Below are experts of layer 2 (counted from 0) of a mixture-of-experts language model. Rows are named router (the router's row for the expert), up (a neuron's input weights, with its number), down (a neuron's output weights, with its number) and show model dimensions 0-255. Each number is 500 + 50 x the weight over its row's rms, rounded and kept within 0 to 999. Numbers have three digits each.
After each expert's rows: a language model's description of what the expert responds to. This comes from a sample of Wikipedia text that the model never trained on.

# expert 16
router:555579474450564463422426400492421604482491458443491511519531541525488455497601532478495391463583495511460422508530500482539516502477533478522419511509492421494480476491489509551492514489482569493527499543435486471468493388503489599509463515476524438450487445429438608573384455564480560476569547479502452443548561519555561527431618516520557495489446447558536437582552511559488466457488554527529425460464588518492542448490471520569464474537503489474471459515507475603525546487509546552556528490483495538473653492440513540482489525453452523508522509533466551520493577534475494450513492375399405477479504537524415497493636529495424429515511543457533645436471549448451527416475432561392465514519401464534419491485417485443476468592529542552489571523525556508450486495472386
up1:415540461505526506531539525522454476509447471548555558481475510484445488443496516476423465505542444542453494464558555488519567499515459574535373560529581444499403542416495529552493418440493452570525426433609528431450497434428509498527565462453501571549455401496458538488408515564545429320549512513412426523573447495505541554486444520481549518564561447571594567516524464489507483441461535458473442527406441513512373423466428491496482448544503511483445561506561499526533576496595524499548534584467482552578572520524497554456483487424578547430511448542539507528394578553435462493416431546451452459429555532511538429463550536496522483522535509451530496543503441544472508471468517514535539485469476398475469531432484495583501524484519508455544521490376534505537530422600429
down1:499564514343570481569498534457459527526525520479500546457531528446483525558442419541464528439538336475567406470500541533379590518520580410441501507552519486546417524525489452471439458422505516475566530538414524485541489584493441535505406492472518511442497471450480460575459480479554463479573474545553451550490492525522518491527543578457506486528525519456611555486494474482549455467568455488465479474420506575493486540522611441541599550444505463488472527446554579445448488586489452475566514513462523591477519510510407414531630526488452482590449517591485497384516479469449410494555557494522476520531538558566490444392428470505486450465563449455543509515518487488574434491517576493450467480466552495536560487590556602377520438455513499399497495459483489456468495530507554
up2:545493513497533505550484495509491498529546497445468522527544511526395525541486602403445430486508478577466579439520454507463422494371503480520411482523547553575555426465529624438467573552480459518465426418449534481495486492490468542481480459517457445591505573514486491517388490433458474590482553502518404414536536503448527477552530519462538472531501420578554469552524535417553487595507528542480484495495525522564457439567439515558528459423492460488533463582309490443523541486528426526498558498531454523413537515463438522489522429471468603549600472499508495524415544444457488517500502554457486468508497409470478398560490506551577550542505504492514540491605411455465485553485466597542402443530473551543578502601530501555513568439491499552601487483420567523535460545543432
down2:634551468557563460489535506440546480454534557469447578533461555594404602507513528499544433505528497471516518548476496472495487477573588575495444481492425390454536467473496522505452510506408445559507517589533570489531462539422498501553466571566562477445478620558474486489541501395396514496457460510398591566452462554454542549398437488446516472464535458476459507459510478408475586526493430574464573567509438479529553515554494486461535459526463506467503475526612483421497534436446578471511398436506437484454392419494551419544492403513491495566540467389460505515516523527535473459500530493454538440490677474511476445498508478445505485531546463523563425565503466470444541488561597486494459410509531477518550499488527555494466483403489478469551498499517415523494508400519465
up3:557488433409549486525482486624504593435488516507477538391481560472456554519479461457484464424559443526580545525557570498473495430530527500552430458508565594394434632508498512512400499448579475537573528528456495402523426475572531511513556488486511512531425496542436467544431446523541644479528542513532471501581499520559541582391572555527536490605516508562584543422486563481434446466466589558553539464525466567503546489504478521512537486479477483426433456515462492477534472587457439504488417493466564470511465485478548540469421437540528529486521524489502429569485542488504382513467471398471469472490487524526458504556639543482456503502469463554526601459570491568530524468351506507559459506440478479556479472590458544559491512473485516489469482447575506514557454596439498
down3:491537460562509575503539513521606507451511467469550440468405525421523479528542500468488570531432528562642569468551486537538457499538517514512523421454500422576460506507511555467509483388423423514441553521524574516539583529554398462478508534449500489471542457551518467604507478497523524557478478522441477534510461567473359471570462384430568529442434492474456452551477455448439493534456568451524521328543474524451555519519548418472447455510421523514502470471502457483520445503539428491506516473460534499514557469464488561533449569522500418485442495616485464548568457495431498467460524516455612486519528415570439582520506438460505591528580497600487421542475589445472490471447497587609399551505525465418556478450496473516531535415460505547592521554547513515562511492520484
up4:489512494584480480559535383571479436391409501518433487425528569443508548469476535466512478546501490438483519552490515510553532483440506496491485429464537529454418436461461467459421555484594523428462508513450473474506469560482483488479487520480513438429633509457422448507446452415504503451512618525580474517494582494555556436411425578508463490582530420549414409552500471582469530482522509489450472532507407535439508474558491446518454537497493569411492472480439532491495547463561480479516480587455464483475566546515414530497523483542536576513346542520476574476502513458472559470512464495495430433582526464562534450521621538528559410544534513609508680425464485496541588483544564520571543550562500575540483527572524464493459452521507411444507436473506541506460525558479537
down4:447571478451449448558573458569476423514542480577452520570478450490479500498530481519468469525465526563526504493446458443561525520536438489537440500416537520486469478422457537517516531435557563428417553612423525443601456511533487465539463463592574497440507411469544507501479488550449464545485468462485404483466497454502506471503511499517510585511602424469530475439547420526484509593447490457495581462532500551574470521485476485493395464469560599559668405491483518528475461497502506469478586488511517501501614518570441541561492559509510515435465482503520518571577475406598505533552551537498511495528384478453615494502496530476448533372501379485478427548521595491531499426511482504572459537531475456448623530598426569502481469495474551497552524549569581515510475390475536
Mid-sentence content words. Nouns, numbers and name pieces after of, the or in within prose, such as interim, history, Affairs, Cuba and 15.

# expert 40
router:464477475464504421479412469511485545516549463454523490433473558511487536519590498490544490471539479464471454503517523554527548508507601486493509568458618508451475506427440539488462512558467527444527430556440589540518602535477523552473416431507549441445541393521464574507490514507503613505464481434562491471474519480528488515546597495479570477489427473472488486525434414532480361496540519533485412434544481493500440470567384454544579500483461546530436511460470446567527560547581483484591579575446607487520572502432543590518472476482512486445570551489482433555490500421500526361509533515536446490548463549515451381475461507500480398480546505564539655465489581530461439532471487551506509519578389550525451537484432477404483446457559572423527528516564526454578464440524463
up9:510474499553468508396523530657546463539425537456546511538525564500493579474493499426439609446460566451499549520500540486523504514451476488468487452533561491457529448460471632526533515553436580510422515503465515417554541538474472449504559475462438510450521424464547555449414575427484435527526460375508565526579544460564454536596473520516457568526505538518503458441426505488525584561526493491505486483478554551493516536524481520531456564476474565496486623522454522440518517536464453537523634548408508452481524475507419429485510511553502599432476466510498452522558432497530475570363518426459449473421482475470467468468454470544554512579546606492535405446500528436498544459571423539513399459489526488542569535543521549465460625477432520536496472523549473484501544416482355
down9:508478445471573502481467511476462446508549469363449535498580598539502517425455519439519429411485486635499475482461420574469580503573447568540468477516481577562494533500469527551588511525474512511469511572501504542401439546477538532388512580511560449530466541461495515459530509512497507470520527457459470579487415522549518484549572617495543467477548537546498454465637493422438569515438523524481514508513456470535536478603491520510518456469428445471497520531525454516462465567522449546521510426581462437590509415522540441578565519410555485385492475556499561521573574421483534485528531476542618444389581443453559504494495476456508495482471522511556500440396449543442412447507441475569543462595453447506540409395469474519482541562453448491446449519416473526479506501467562
up10:468512618503558541474490520566525538418382542550479503531544487481462468548546574430601451619399535490484489432479534455515487548583424454462506466534433445478518471436525474480495450514530485553496522399520465628525404426521458553420529398443537419496591428556497534520523524493469546615542512503496508408528455396502524557528543414485509468505512504564483483525478481540507535494572549496538537436510555560434512543534493499534499494432452498462492520533552513396514534453526441537503493483551503502464434573470504433479490451466461486485432496446470519587546418522446421466563476496519484500454542565518529548539542484443507481500464571472405532541585537496484600493465444392459408515518492497468555503526515498532457445529427525658518531379504490324508465568424473
down10:569572478461509502489626537359579563478444469500417449485529460560518554547473489488517536560377500456449446516488587475538510580461541470549525457576360572500468474489597435528538523571491481556447496523372519458527453469553549468462397548597457427468522415554469473465482499530511463488487527562466465433423489523484554488505458494536511507516441431489501581407543559579526603427543624482379474516459511503632457409467490467469418509513563495494481526517548553504547519434524442486554489473527438585571455530504481473508432446513479470432502489522547536469443519534462445517482517504511519569518502485475341470483481541608410429553506536470459515471518530522495601525577557505458517504434514503485541473510546501514504479544548457495437514472408481486505627513471482
up11:563624482496561582479553540505472466396436520594483564493481436489424442444495456454501492519510532514524442510432524572482505531503521558474454486548502478446567500518562563517444504499541534549466594558530477501538476473439460397484554562515475486512373582518538427446487478471528418499537533595506503434536585538455608439406390531484448499537513528506476539454562593533415521477430542505453503574475546523513517426483568402569476498530510521442537425536556482534487458457493476543443470504493452492493504524562489520491482575477479509563546541495550583512531516506535407537506417442429509531561523428452522529411596477506508524543454475532529443561533452516576490446507504502392568425430599328509469520495503484562578565529481492571415527446504483578518580628444510
down11:625577542450618561454533561483491561487463445507487541499507499501497526510420523463538505510438500544476465552396424476548420581517451482479525433458470476512576476573518507604523504480592539596405527440526467462577418442477435451454428589542496414573463579458514427512498457513460482523599557583394573447525552525549544509467406412488453500468566502498511526516518493553459546489516533488474515564366552515542557461495517436564407442498559510492513481537528554521460495441477442491451498525456477523461457406505501470522446524436439424543541553484496545452532486496459427485429434479566570577440509508491430523523498468432585534542487529474523453584570518436587500480566445516462508514411565408529604475482514401544503551455463493508503485443502546558478576580466592
up12:514561432452563534478467505436523479566491498469505524461594459521538509460440465536506436473402471561440489531479399491477478518493518434487531437507576460506560541548537494460492458491608510584443593491498517499489367533524575409443460532537469461561442532512480495536509539469453488518630527613446467467547435505505458552484464456457490432537596511574535541459586453523429577514439490452512521503372541518479505450578588509546428497469623434551556474581487537463502487448485521509467478534518478448480443496555539550456451493460489504489551455531507558532569485501557397500538438544456529563510594544464496545586579563533524543499441485493501442365457526544516532408568561488563557495430584355493533561529449402530459512518428432478430485545474533469470502557519607
down12:499599508446478528436563502436512470524417562540431497500518525512486581470494493473462452588436478501525367535463404479512465453490434494524477442443491512479600452445423469502487462561584578556514473505424540522518419416526558442429516589440403538543453502489574485496531534469504452532573511474430458422536523467436518475517412436517495535514549476592479436553545536514559553520441422426457592523422567567617514496514512505558376486437580564526578477558554513458530493406503588590490462529530468552497497477550497539529456574476452469548454484527501491566443443507497473477487487513473544564469583525422510495517627495545487571547474535448447444393558383449491464392429571522506549472486469437475572499490475427545551564498456454499526505516518521586566487559504465
Sentence ends and openers. Full stops ending sentences and opening parentheses or quotation marks before quoted or parenthetical text, such as "... and (1920–1945).

# expert 22
router:530570471442558497414448412488440574487474465434468516497551515535488473493633528478476392479581488501443417514524510519532527526497522469536448511499508389469482466539476511541462513482506510487500508550436483491468510405505501588508455504498526424443509452457456611576391449552492548465578574455513436434530571532554585540423615505511567526494443453549553452573515508554506474464510567522551396457430581519496554454482464512572473502540535500448447453523509485616528557459483562559549542515451483550472610482446493567471479544452443514499506508509504547538482591521457496432514500390409430482470491535518389470483627550496443439526526528450548625442500539452445543407470433586404455514522437477536444523485408478426509472591532502562505571525519568496453524492457414
up0:514568459456381500478449473465525441496534421495418444583412479589438538506554494550498486425479512475551498511585476437426469524495465461535511557507570508512469460411540514574567572513477580506541526442479484516437533394536493473420480484477448474490435500485408549458528476431452513585571472476549490370572464516512490448455521508581576532441444490549448511463504460430550574418527548546567404448624520471581585562618571533515512487570559567443480526534470539480468484554545489499468525507489431547531521537557525571511463514499440540553505604465606478531527470438469433468531546501525523534513460553478436451578508522394456470445463544411557466541433527529472517514458535482437452450592512407529523596521436554482474543525573497506494536442466518580485535369526551
down0:515538504478508538535535582509555436520543528515490587548476534501536421440490410481542468471597486535465500599517571539503488458528448543494434402462471429518521476490493541481519491563500489389558469500582585633500417448473509507383470452452594533583579546553470490509511483443459456599528512460613473457538504461469493463523507511407535437416443504498501477595493456563491505504542477403500455467549469534541450515454486549435560517502522544579489576479554460512435443542476518416575524534474461509580434431356573376514440459551532514466485487521543572450515460463406541439398480444464492506409503481507515461527478483461545516486506479516480574602499501551398529505372453530465459502456446415581543504424460543517513513532466508501486448384498443560495559444558483
up1:482464447461530514508472452537436441545571472583401475433509462588453499447417536516546507550424508482528404558579500555453491487476496601571491465562556513468458468517514428514486470636448467567515514406495457531570446497477374503614535416545595525606469487404521473533453525500500460418529496597504478547530455485524514517494514604413485628483556457479541550568556524528487383466554436503519545511513475519392498517497535515556537467598492552436469570529524518548556525524565462557464439557508448539446526464517486483483475523483493545495537507548482399511497484541428560500559471497534552434512462393636468491499539459534450503546472487442498565429529418442516395527495621552474533510499542436507599595512512528521499522539554482568505507505427543544501449432505498
down1:438353543479431473493519420519479465486491503455476500390441457470578472606577448491502452563455554548504505537511491459563522487476537409533569556465493477493384503461505494489505500511426471485520414498396505551571481525496457492544534525559442481533432518503470435481521552513536475504569541489458405463530404544507520563529473517436390539491425429420567482446478480491540521529492554537498545531557541490417400563506539512474456547494573408493558489389503581495558482543510539480514559480396467487474566592459545533511506429433430508523519539518485482510515537496614539504450418454584589539432497487518434490529435483507509412391539632537554495460524588502455469504557433593487624468529480481426589481545512520543525626427486482518567504540555517494515467424448487
up2:414390444574526524500540568610492549543571468459489501516528460465445493528465537489478522410524405539535480474533490568588500498581598480563578413415477484496520507500550524516525546449461457451619577367528566508365558360525551552486503510474608581478491506456484421573509486455475398512553480532514458471517530518515490526512524458412580480558492450456501427509547490584475500453561487442611445546535506537492502461462469425654465557481468557510469441537551509574461539498504552496554543492519534486439503532435475525543464448549474511468518413506532456502467481510430542426422470491539477478511412479453469480536486540455512458531419452479517445546431468529589414579475528507567514541580460535514535416447500605564496493455504509500541569537522480547476600434459473
down2:498516512528589450541478508438492534554482474518460521526586486510502510502484459425504509524519474423463507358428448527468504482473461451542527457503405499465436499516539515577499471521639537488560555439425576393516566461523392530458446512474465549525450495424560543462492505485465481426467504494547549439569529463485637524472475415453522485484517470520378408393461634536526487477468526497474450469554464540482486507486511508531487482474538550585529525598503468572521502464564505485497468632464553480539514575486568528421489454431437423440492496540536559526598506439484442465544550441608548491527427559460523411583569461504467524545501487488479458539580574478485521544485519544521597506451404555508523596532553515507377439426508482629511530552459483578528519509475431
up3:504477553465506596432515433470496502509504517415508530504441556584524520483548506518513431497588487469466470541556531504453559552479557481535460470509516520556488475599580555540412503467500438498503471511494490494538397551603431450566548450530551520564492479462504511611476427552385504419581543531573462478499498487506378539501599580437472445622427479560502535549502481602455490568524517596511502492568475543435570405461536586524474508405527491512474486460479510492571570521440556451531455547535548559478503487530545539520431557404423458477591444528463433504423491527408549516525447538398432446553496418510459506463478620495531503527455529500487551434477567458518518533390512516519570472510586493457458496444409546453455383529528555468508551449506481450582446515480450
down3:508376456405521481520504459498429414433423478495496559431544470514509545506469492514443451488430496576453506446517452407599468511465516471411521471511482610491442424491537439446523494523482458585526411467467542413512495548439552514518491537494523593536581549367527518510565488559524502398521488528561486516546449563508491460501566453478539519575452459478555476533455485449494465455467422481507431437514551448517395523506626492444623520458556349462459443509556467458477494441535534529414506522406532572457542497471497527503519648560520481512479454464439508488535576487460542504512430438536542479529584502531531484487436546544442472490399587500503435497436565473413445525580600492455572482524473456532466477433537532491469502596515576442446530466504540564563525517463463
Articles and modifiers. The word the and adjectives or nouns after of, the or in, such as public, premier, district and mm, in sports and geography text.

# expert 8
router:538574480453564490413434409490427593480493452443493514513528526519476462500594531483475391449581477529449420518538496512548527509498515475554457522509486431483498482497483514562477508474487543495536494548430474480457502380520476613515459522490547445455495433453452613549406441560487547473581550486495444428526560510561559501437593505511569509492458456565556441561507501548489454448524560540517423450432587530498563412497476503550487485542522514486465456501503516601539536451486559553533549506470493515481628467452499545481499549441435536524526513545468524529485610515484499465498514372399413466466493527535404466503628521491430438520528560476552652432456523443445519418475435584380466513520404472533430504477429508452507493602533533544491573510538560512428501482453402
up1:592438437529525360533511533527390471418508540508532456564435508517509543509510457469531480544360503496532550563556462537538573459415561564438457491534499566458470506560453499515514555555574467516559557504640505447529441439500461554517502571469475513486516604519380564447435496509525515441515530509497458493504589591482572507587430506579524471464532542531492498515429474462508460403530551480520507509513498471434434531556505522499541464393499491459526474431479586485434478521457507502604487483444594436555475362538443566567502522455450510500431523481452533552538577463443452414436493524437491487465387512602490552503603566549448426508470434500590495500475515485444491445502486434528521477508479501430483424471410531467519510499431532488493591474447479360465480512482471
down1:474468585445533386499469502585482434505522398550489642479588595552500525488471516431533475556474542475481536500492476471485535465434512544545489601475555508531496437542518485539451490537421583502485489561483574615532469509483506525488503452545478513446446457435511547554457478537601552385611474505515546567602506477447402472543476480522548473527435496470489486517505562532530497523531426493470496452435438570512464420448470525487512415476528443486474390534547491434468440425496486459547447480367619450632452379484539611572491482466506494518525426404464471511528485499478559421453605422561455441487503506499542481585480519436561526477556512477568451562523499505468476501544496514457503521569496484471437391525487542594557512403503446480551569477488457490519471465491447
up2:592495455477534499482528432583555470546492500541542549417518600486553435486536479508549480474444524527477480481546512422499518420480482499428541466467536579531513437531519492567486475511389519593541479561552585510533522551548477584433569500548474563457488480540448467497502575467512562524597380502500533509563535477452482545586486471425567456555504499534450548540412472604430410472543537541441467381547477505513521482513462495496482563476583506433557481556412437513580525481681577558596551530549540471495465412537566456356533511489470517562485478508483473599461506451484465412400464527455500458434495433433537520492450489474453462456531540548482543456525361540499569548429486524552491578507555525513545463468510527405530462472465540560469434501526503532450415487527487
down2:484529515470590444549476530550466508482477492579556537480446511540471575441495506475548536513491508498504611454567412586458496559467426629444393453506476587534558503416519417423519562469489429488520501464465469509461552478445467561561539484428507428445474490505383495456445404539480556521471466492543515458484525423482507569410498447399542522428578533564502520517587513483416571430491540481499474516571514516417530457456387513478574485527561521483437550541432566499426522608522482464582526454504476518519446548488524569594510506467459398488506491617569544538507530562512562508559573502489444525391572512499505428526396544459511516472475461518516505618499476471590509429558428546508456528444588493578516559522486542462463468536555462513471409485519460529438446556557533
up3:525511444489513489505430468531537450435507476428440448486535503382478460477538519501457549527512475566486499578469496508545560498373519530538522522513467517583357448452529478571380508446533569589473462537437528510563468460539501491471486511536464490451557409399494499615489493488474412442497528504518492506503378534673492402523423533539579607437519445533461548569510548486479463487525460448607544540458559576418597514479514401539523511490531410544523447461510482517487428437499484555501486519491502548524507504424451561515442506595444512447407497605459490561529549569510558449517540524444431521550458431508531496506608460537488433494546451489489540570456433545404521399504447492450510547489554473529482437446487439539397541488536464484521485544539609514497473488493504
down3:551440441464525481565532554577493516432442561502460469486426579539570465472427437515498431532408571524471488466493490583444455491550525463458550532509504461456507434478503513411510518530441585508575483481459547528600465440428538471514492524475536497516534439528471589421527496571400474540542418516565542577567461423572485458497502444516481556602420532468527447538594450497512582534522545465400442434429465507457411519386513493491526505484554594533444497533536566505451465551479507468450557450518514602527601556555396485528507518504554483612527503478544526614543465648567407503550508473512546383458481556476499469566513483499469458515525561537472479416496427594448463494463464440514531446570560521520447517424466467489500464453471594501496500555543558469527448577471524
up4:509532538477439447542558522511487562597482391486436516487516514531450467433573521474455566451575419538495497585490475398448465520469509466498490438482437496467527451488470525534510557572467536517580485505478444525461493545402492437493631482527456428515497495557483430524500544452485634526587452524455518505487550503578534532528512532467565463484395529573555480514496451554482511448595559487547564483510608547537552394499482595560420484563539565442541451544432475458531427507519492451470529554531526557398562462399510477504404568475489494575536504618504526522509453401509441471562410463517549505397509522555467455526552598468472520544536450514479439524428517476516507424448446522503560467564621460505469512463423587467508442462467454520481477437381409547499521465506431
down4:507496483582459507550506483483491365418587534584425492499464487530387484518510548485531383514533429549497364508499495503536468547448506513490399439545480510508446529487613541594475495509519437553446515584501426496559516502539504514516512493467444625453476491543510522445482557631547427579450395598441515569504453506509488500508461448483498522547440453451553433523474570491461557464519569554435506491590510440574540492469536454499413455400529451510480512483461523448539437462461458474546427560540476462600548423502554472502458487491488500575482580510429607576517416545579486523484577461462455467487533422523542512538498399555397505471526455396567484544556468416514527498495543447492433477524437532502582490461489544506530463559478453538546546514453596553476549443488553
Of, to, years, name endings. Prepositions of and to, years and scores like 1952 or 29, and final pieces of surnames such as Akinfenwa, Pimentel.

# expert 11
router:527584475453565471421429406481448616481470464457489516476552523521494438489607543463488404474570481521443408512529504516529541519494486484553462523499504431493498474504483507556487508489485518488519523516423490481453512369495476602502459503479529405477477432455460607557396445552493535461584555475515442430541546545565557530421594511519558514505452469584552429570524505534489479452503583549527411448459597535498553436489475506559497475550507504454464475518510481599543566499505541542546550490466516517482628485426497554470510538452433532505511518541488540558494608527462496444517505372421438484468513565517403473487622527489435458531534544454526644443442538451434506415476434563402492505525405460549460479490430484456499456609539537535503588528487555513424488500441419
up1:454592457460531454473483483528560544494451389468509568482443427439474510532524546433437483511470462483610430505570535529557508445549519538519555530481467528464585413410461485527528496462468452557511439501477495541468482563566455536434530507450541450545516517473546496537528398466496448568488497461483428469487451500512516566424518468465591517508476491538529576522418492519487468438438506475460416569501480512486577525514408565502545578564425599493658453511534468513564460570495549545550559427478388591583521534446498505559477448545472400516500515451556405471385524570495459453443431498497535533555563411550490519485566621454427568532560545501425468541487562477520464457577474473425431473538532556494483612534541531521417538444587502493425553534535446537462522546454461
down1:479473432568509485482582506460631517434465445434509523453482507547490466527482517529449559554434400550568518500485371512426528483582496574568578505508499501507564499540574457461504382486514465569518417591451481550479499480550508483520483570483523510483530514554477490549473391573502547506577410480396544477484465525531494436531524457591561403549623515470452563457479423585563459548535526577493448453459416485544499484395482501527485590451496467472454490506488591483522469571510471481499468465580492498468480520464405504524556497506483447415608538480529491457589527558479580591404473441441611542474414472452494508443463523503445549465529428520513482430562493549515510419436501512566488485475542578519545436446425487471407496535449594501445432446510517566482493549508571
up2:462487412508559477508580507499397394563561515553508508512537427540450498511479479565485522457456542449543462572582479562419537437445525432493471512525485440548392440572481475509506527509523528500566384573579514520483515463586578566460528460492491553471548415492558434489534465444491492486463511530461470472390504389393494508483491617517556531538575476529441532404496556600416412533543597566524504475363466530431476512524475487493457493470504444524523387498571534547608614523525536494467459578478616480530555491463555489567534694567469443500490485497508478515466464480482527454500500559516534424442539489541495470462559419505522555483419481527474568483473498483558505484485517474564507515545468539530588508510434544502547536522526518540415470496532442448486502476423441
down2:538555484523527469531398516473422525560468547563497493471473552455519483510584507503493450498598450521460489508544580505531484569474566532429443524495531467599525475401488572629470480472542560569575490593521532558416564527509526520502537543483470496542513374548548462553455516511569457459587464560535496488519525494486584425536540382475435531530501437473509411400512485533550513503475516467450479444490436552493450565546518524563546407549454512511410473512464548527540475517561541484503468479518424545523470548562552588525445589572508527523543442505430589440473625452377432551576575610556486523502454553459460469467565462544488437466535455454506566543497444378493460413494446517513450511465468512464429471498544561500461423554466534376462468451475487495534511482569403
up3:515507376539470397447510448496499527452466480465444430507447459563517516472467477599466457475496530546375490487545566427416457401546589464478480485479526573524366465509450534541552546492495472518492437435466552449574499494554548511549596530458550510478443518564550515438517468472504616495547479516539480544597515445587611401531563387555456479473482532561476500578563516529505514500538482557499542425527508491548485521583516577507462490507520525519539514485544558554498447561535491497594480560448546537454529441487509545500562526547389625497457519472510473531422472449518476422416447460497482493601477457512559477512566466391373470480401574540523483542499506591552530464551524444536498420538564567563482432473417523527562554507391453464518511527499502549433476488543513
down3:527486444563433487522470408486464529429412465518499441503449553438472488498466524445407446493468531568514434495533548580383576474501503451564514480572519555503531532502462505485505491475444374418470574456517409543466576458514486463508515512524517430394444471582517479589544467406485537515571557485537493456419435494431472562408399514399520433568523516415513546553521440506462480576621538478533577480555553520469526468588516541538541531492489434564492538427534455494584505413489519502512444439470500538435447412513514516550588527462560492560501597541478539618459424534399424542495538528461556519504486431386493510501496572558487518482442459549536462467509497527581459546547544504484546594475549555378505455501456594501461490600482497549475530530454542546471509495512499
up4:506510425567558467486456437519431483474522531496490538553544455486444482487542513479490524480503537593624522492447493439500500475470472503456395519383456518563515411501447481458528504423486551529455475472535463440512484469532546566579515456479516574498510566578482377543535444456487497453540578556604485455497444594496541487476526456525562541523532560498514485393450511526491419458620501427478555495474520609498589563501454538450489510495419493454493470538430445541485519562496550421508507569572556518407496486460576583561444558487476415521554405465508498509466486527407584504597544638570569427473511483542502417490558487509606516502561517503479475394421448503502542458455468467537437428594463504490417512513449527554431482481601449462435533513545407525486546421487541
down4:531537475505491489496557534485464433553633536528385537510520493513513510495512464460458551508619521498575569548502499487403540567581444501603569507497423502594477535494449405516562494501506502524509469415552484526537540450479518563524471518463510450443498459426506529488540390349452544450561497443434489462439500583572394530515487498482397468513445441515427464485455449561424503525506622465533478476462534530526419504466531527590534553555483498440489438531534418544480476397471488562456541463437555594519468483544435482415545538511472500523456478479475462442518527540424580514517581549541493487353437497505481443561497489431530601518476509342538515442452486506537514485571553528503490461465486528448444441466474614430498504485468455474587574515482497475481409540520439
Everyday common nouns. Common nouns for everyday things like food, water, video, medical, room, often mid-phrase or in table cells, plus scattered word pieces.

# expert 21
router:524561469452580481426433416496420588496495468449512529498521557528481459501597535485500393477616481520472405512528525489544542525504519487540432518496483429477500477493520539541476505478466532484530486543436492474458482367499471603508456505483522410475485421426455614537399444558502543472565594472515425426560584539576545536427587516515573503492442477548543447556518527544510472436529535536501415453456590540496552443501481521566494469528524497460474462506503497607530556484485548531544534508470474529457647484444505526478480531438424509530498517534497541538476585527472508455495492378391427486465504540531418474504624539497431453538522532481551649444451545472442520430476432571393464509522399456536440493491426475449490468592524516518491585536522566508424495485470404
up0:508577417482391427528485518572467528469449529476427443491486501472487470522531502420540445507602409548502395458513540579546541453527442530441463395436435472515537478518457551455475582455496467496511452502438522510497526481458483507508494476398566513516484470391460526425543472469483485457573531447458531515522543490580449465521528536497526528561487389501509536493413484599541482470495437603522468524493571498582559480536454529482550498468467461564528446482483479435539437429517485436533550679552530571554462492524564579464489495483440539474529541488477535591527551438567412476600532442469437464570467511499405406497476487493516439526549514533586507590398425544516484440480491530487579601507471593526534485543426611558429520545552541444465488528437564457498595550540493
down0:512506527447474446497547528558486532495503467446513522499546528532442529467551462601571398520410407546540610499510498467645462467428495483496501494511573488556526528484496477442524498514482571417440544546425574425528478453512535602484486492553487538550419476524446517449472497559498544531521449570422577492471526531573590529461483524444473530528462508510560615574522487374498388528542461418584512432511575432512444496503516476509466512438521487537463471535384569555524466550494549464474518549490439502521435575528580495461512515458453417468522489478434545501549543540558423398559474482503499593424535510417460523426501566546582483481512442516465453496438484439486344520557550600517493560432499451525407487553486442520446524476459429557561494594506504429485583454446470
up1:485508464609512530498495488605425566582459521505481542433529511561498548521556585502545483427427513504472428511653505461460579504479503478469456425475535518547434444455544572503489532447445576504500588519486551489544536521529497456590541415448522513430506612476631545535415441521509394508513503515408467556555479471598512516464538402494540494491504490511402488507605511542475462471499568490520461445458524521540493401553484455519469628470569508583512491482457566486530572465459457498515418524480470486482527516612570478550444484443483449432563601483430489494545543454569569433529471578499529432478433564510520589483461494500479481527488534469490596467475485468443513489416447497546519473478482437532482422547472612568377479559580522480507497531560609491467460479455465
down1:508458517511529502544529452455555508506542455394434525471525473616423513409512515423511520596551468463525508468457457505502513463525484489525521444588588521529438424451508454492431509493500499527470351519508455433503522454569469474525557489462539446616460478499494561434412559511485569583500487497410501516454479573596483529360547504512570560502513465579507485461438458514544499527445551529418526536515439516526560499540479536483453479597439482527544506507464451566464518512504434485518524546488488442446464515501584534450429536514459478516619485484459406442532488412542423555445489507444518609400538470537450532449617585513451479565470539511476452424600553547407424503489515514425614487537502558569627575503499440483474459472522458533425571410443495551530496469461512
up2:568451384590534450512445402526538448490450573521519402519474487464488512513447521442484493473552484439534461482421552507383518494424570555542525475489550506548463436474399554437492538535446438556480534492512584454456462431425503472572494494359519441561478409541478511552479554460493494452444443572518452538590458428513524464490430477490590589575514525560517543550520423508536556443464407494552498441494610519491649524428464379535591553386507445484523587450474539446480618509517518454494507510415471521529558569448568507517499407446457494533480521443497503483461479509502487444481496484492461530511521508526612445517536620572457476486484490517563546477485453494471453470437455495537491569579495453543521512501537520485581507466479524515452462397563541451458553538461563
down2:405458520522534496418482504513443531456493468506510415493513522459492480551457475470493503441418467527565445522501442495536444576500456421546596426499427472615561494393492477463486469478522520451545538569504554505522458437470480461527494555528532533559450545473499512537514450463436512453522580470502489522495462521564473477572492459438497433571481592476509626525511583469452486523447461494531478583536398642503616539526556505497459416562543542551515541537549468559476442512412546483507497452488578368553501460500476552515602433458488529506579489489550418530453582503535528497400352413523512514541475567484550526467451531443451510524544581560457561519440446418390496449507473387443515525508542485480460555509489479449528573600543466585528492502447508504392396536528483
up3:480518565516565479451454456479489519507485492521610602452546496394432496546466540484530530447456430468519458569594490464538606474457554565509572469463479584597493411531477503563511580500461468545518523423554468425438525537548488486433464534507450464536603532445492412522454491466494451412550535481442550520499529465502562482477536507518582506545466460514479364594552477532617437460476449516535496495471521485467561524540499514590593479440455540534532499459527467503454478493492570484543508459371514523504609554435487466530479495443438462622472520435502506528459474425492489569478525604384491507518454467516473546482333485463529529504497473459518488566534495470449461498519460559544524461596520373474516457440550472476510512517501641562509461610549563554476474486404486
down3:403532420470496425482567565613513556540426469467434496513425520533453469498538502554509513500522488538626437529557557413426471529506522423574561511434472517534432520455516444552539557458545472525519401562521478425465481564325512509491451487481452418597518533511437524454572471544508547412519479533484566477510596467540448520469477493487596533517541462440532463526448450579600392526522508508452427500594589494494482502452493507472520522550425493460502488471524485379440412443535451495541540564511498512515344461545460487537451567551434549494558435460463527490494439513433490458511505510494598496406477524518616605395546495523464521523560524438539474487540490489530451536485511501592539576479537430514432537529429561477521435501495488518540502536533443512413488551472491
Nouns after determiners. Common nouns and words right after the, of, a, such as "present day", "later times", "the following", during, one; also some word pieces.